Experts of a small language model.
Size: 12 layers, vocabulary 16384, 8.43M parameters.
Experts: 4 experts in each of 11 layers, 192 SwiGLU neurons an expert, 1 pick a token.
Training: a variant of Adam for the experts, 378M tokens, 5774 steps.
Below are experts of layer 4 (counted from 0) of a mixture-of-experts language model. Rows are named router (the router's row for the expert), gate (a neuron's input weights, with its number), up (a neuron's input weights, with its number) and show model dimensions 0-127. Each number is 128 + 24 x the weight over its row's rms, rounded and kept within 0 to 255. Numbers have three digits each.
Before each expert's rows: "mostly gets" lists some tokens that are sent to it at least half of the time. This comes from a sample of Wikipedia text that the model never trained on.

# expert 2
mostly gets: "ik", "°", " As", " Tom", " Jan", "aj"
router:162097150126142139119144169137073092160130079150127103100096118160112156079112154169109111153169133158133106170141105137153099137138100142116112091159119117136143121156143117143113115126123122117118108147136135124136149103125108094147126121176138102128173071113129112099120182096121165128105150106096119104106123127177108118124171107137151168096120142127138136101109139113123175125152
gate22:143076119123163177141150118169118115114108134134083126122114106141149087126119135111106114142127167173140112161127131102217128108133136160110108083175155129140116107130132143143121143124109157172101149090161124142139120121122124122107123142130120154082082095153100115124134173166141113096094162158136134140164117104114153122138127121143104109132132090099153129138126086122141155150151
up22:108146108136087146106149140104156151097162131165112131151163160170098156150132105133103100111134132079137136087162148149101140155163141133147098119054114125138152147121142116129137143138136114136137112144076136155155094118110158120144123091149157148147140084165136118142145153107141128166154110120180120103109168121096112109104106133093122130104130161120122131163118114102090151082121
gate23:123168124107143104153098128147144180131121136166117088161124131109119144132089132143119130155111112141117136131144183153122141151130064177113125110139106084134109136109200153157131151148125082135134134168170101113096145130145152161134136106106160130141097131052148112174106140132161144120162155130169122092128139128095160123123142139123146121143130144148127144097145107136123111114131
up23:147107172116128149124101159167152159096108139206129142141117154139138138145125144137140113112088146122125139132162144117101115196125139144095139108114124145157130160108148070117134107078065135120133138152126167167132137142159112135108141135101111155139108110146126127152077157095155127148104112138129112114130141091149136130156171149127107126137149158130109149177131172138133130097101

# expert 0
mostly gets: "==\n", " ==\n", " un", " ==\n\n", " are", " has"
router:132106087132108140153102124167101115181116107117165151081139097155108161077102149138133109114140125152143133152125103147150127109125095121111160172147107127140100133080146172157128094095129156125169112110171135100147147103142154126134109113163143093157112122126118092137110115096093131125105094124107114129153120125168117167090170085123135114114136115118130122089087106104093115120134
gate22:137112139138143166130174096156121144057078122132100125116105096133154105115115150127098104130104166147120146143127135124202114101122135106130133108165149123128141081151105129117141160141148151148091123100154145132127097134150113154114112142125115139118106117138123125123136184195167116119080174126136141133145122099134186109156148124118092117106130098133145134131089101116142163115148
up22:097145111124099148114131155137144149122204145130138127157143186131078148150115125130105089130132158105126112091139135140102154146148131117153087147080118120135123160131133136126136114104164121141135143124102125145166096131148155129115140103129190155145103131131123159156158172099148094183154145163168104139116152128099111136116087124096119149120143110128149136191124140105098120105111
gate23:105152134093110117162126123133146178107140173147092083174138125115103125138129110147148151130131115139133123117114125163095145145158071139086156127134117087120149085080151145147134151137102117146136131142178103114119145145143164161171103133112136110144082107059152121153160142150158115128161148105147112112154129141127137102109144127113124105138127144174084162086156148126132118134138
up23:132114118109125138113115136175112154123129142162142136162094151121152147154109105132098130124102117151157125128172124111117126178137161154134121080117142173128130168112115054084162104123064124110123126158134173135163125139155160138108142100114112171131113083161114161148114169101134122135111142141140111128124165144158172122156151154105127130136143129162119119173133095140095119105138

# expert 1
mostly gets: ");", " played", " won", " began", ".\"", " War"
router:161129102116142137152107111101110140159121109146149158146100152139124137123134111188148139138127108132126161162131166159159105127128116140146153164132124115113137108079127134123095118152120123104141120151159086091162128138143132099148134119166128104084121106124129101100133125180117145166104108114105085100074096116136141129099171105140167112127104104073101083162138178131122115094102
gate22:120089135116164168167159099168148136072095141140105131094109124137154087114138143121109135164108167173137092178133133112202132111142141147139137111178148136103131084131103125144131131144140158157105119098139147125141123149126118133101132145131114157137095082121130094120101180174126132123098152111120156159164133097110163122147144129150113123136122112116167129146105138118154157113136
up22:102147084156108151108145138110144150112200135151116104153158147144096166155131111124077113140132134120140121110158118123105178147187167148128096129081117149144149136119131117118145134130142130132133126127113141152154107128165160168131119102130167122148123111152124147143149131124169096150167136136148130128095170139107099109110092131096072127110127140137106124184117120086083110100119
gate23:111157097073093127147107126144119199111136125137115087168128126103098137156107140150135142172114116145110123126126158174132121152138087132096152130132117119145121116097173155172141156144120106141123145202156097109100145128142150153134104103118115106126119123065154092192114106140148121134154150097125116101158145121105124101146141146130131126135116149161096149089147133134138138127133
up23:162113132116124152134092145168140134121148139163140152162112157127121168170114131131087141110110123114154116131186141105111148178098146149111124115090149177155134172111138058106131098123089146106142150147091165158153091149141096135104157157118114129116099121150115151143103159130162122149122133173121124111110153106156169127148169140134111127156154126147099120156132138129098144102132

# expert 3
mostly gets: " other", " not", " more", " species", " most", " children"
router:125114146088103177117102126146113108133134145083154121120115127104162131087115124177148095146144150094160080119142119144107141102118112130129126149146097124094117149122171146126086072108142184109100123110109102108114135087156141112149114113122122121134151151187154109108157090123109155162098109117119135120111100126135122153108131112169151112148079112129118109135077149080118109141146
gate19:126109119120134137142047122174088105147155144106121144133183126147163118125120110144128092132155181163141133118181109130170136143121122127186131094116121107139135144112157138137147118148141158126120165156104113136141133094154165131146133106126091105138148142159122097106135128124121099156120142112115132124112136145132111141092076100119113127143054129176161116132148123135099119132177
up19:093108127091132120081125079133120117084135163133106138151137137150149167125094168137129078089147131117120121147142133092135183137151161132126137112121143142145124109130128113135142118141162142155109153112180178123134124107162143111117170137108112137118138125144129113093112096071113118177147102162129143137136134177111131120114132138166150155158163123114146169168148096141109137154182
gate20:158070104088124114132133156118114113160142077141109110128124112142108113137144129124117132141139133133142144175114127167147091077145101115175153155149134114113134134123160160161101103148137159105110092121121110144133103083112109126161086105145127123180121106118127079115147182160157124097120124102116118123127111132109133167149118065170172135135099157089114136138110144120122154113138
up20:104161106111134144123106141103110135082114099100057137157115144109093089137129128168114116130138126122153106112108106095144114131137102127085117131159150129136151117122125099140132121077113116111132184099124125136153108145150132090116156155111163111131110151074101113100160106079165114109167102092121128129085135130153142120132147163142112146117136100108080163116136144090111128158172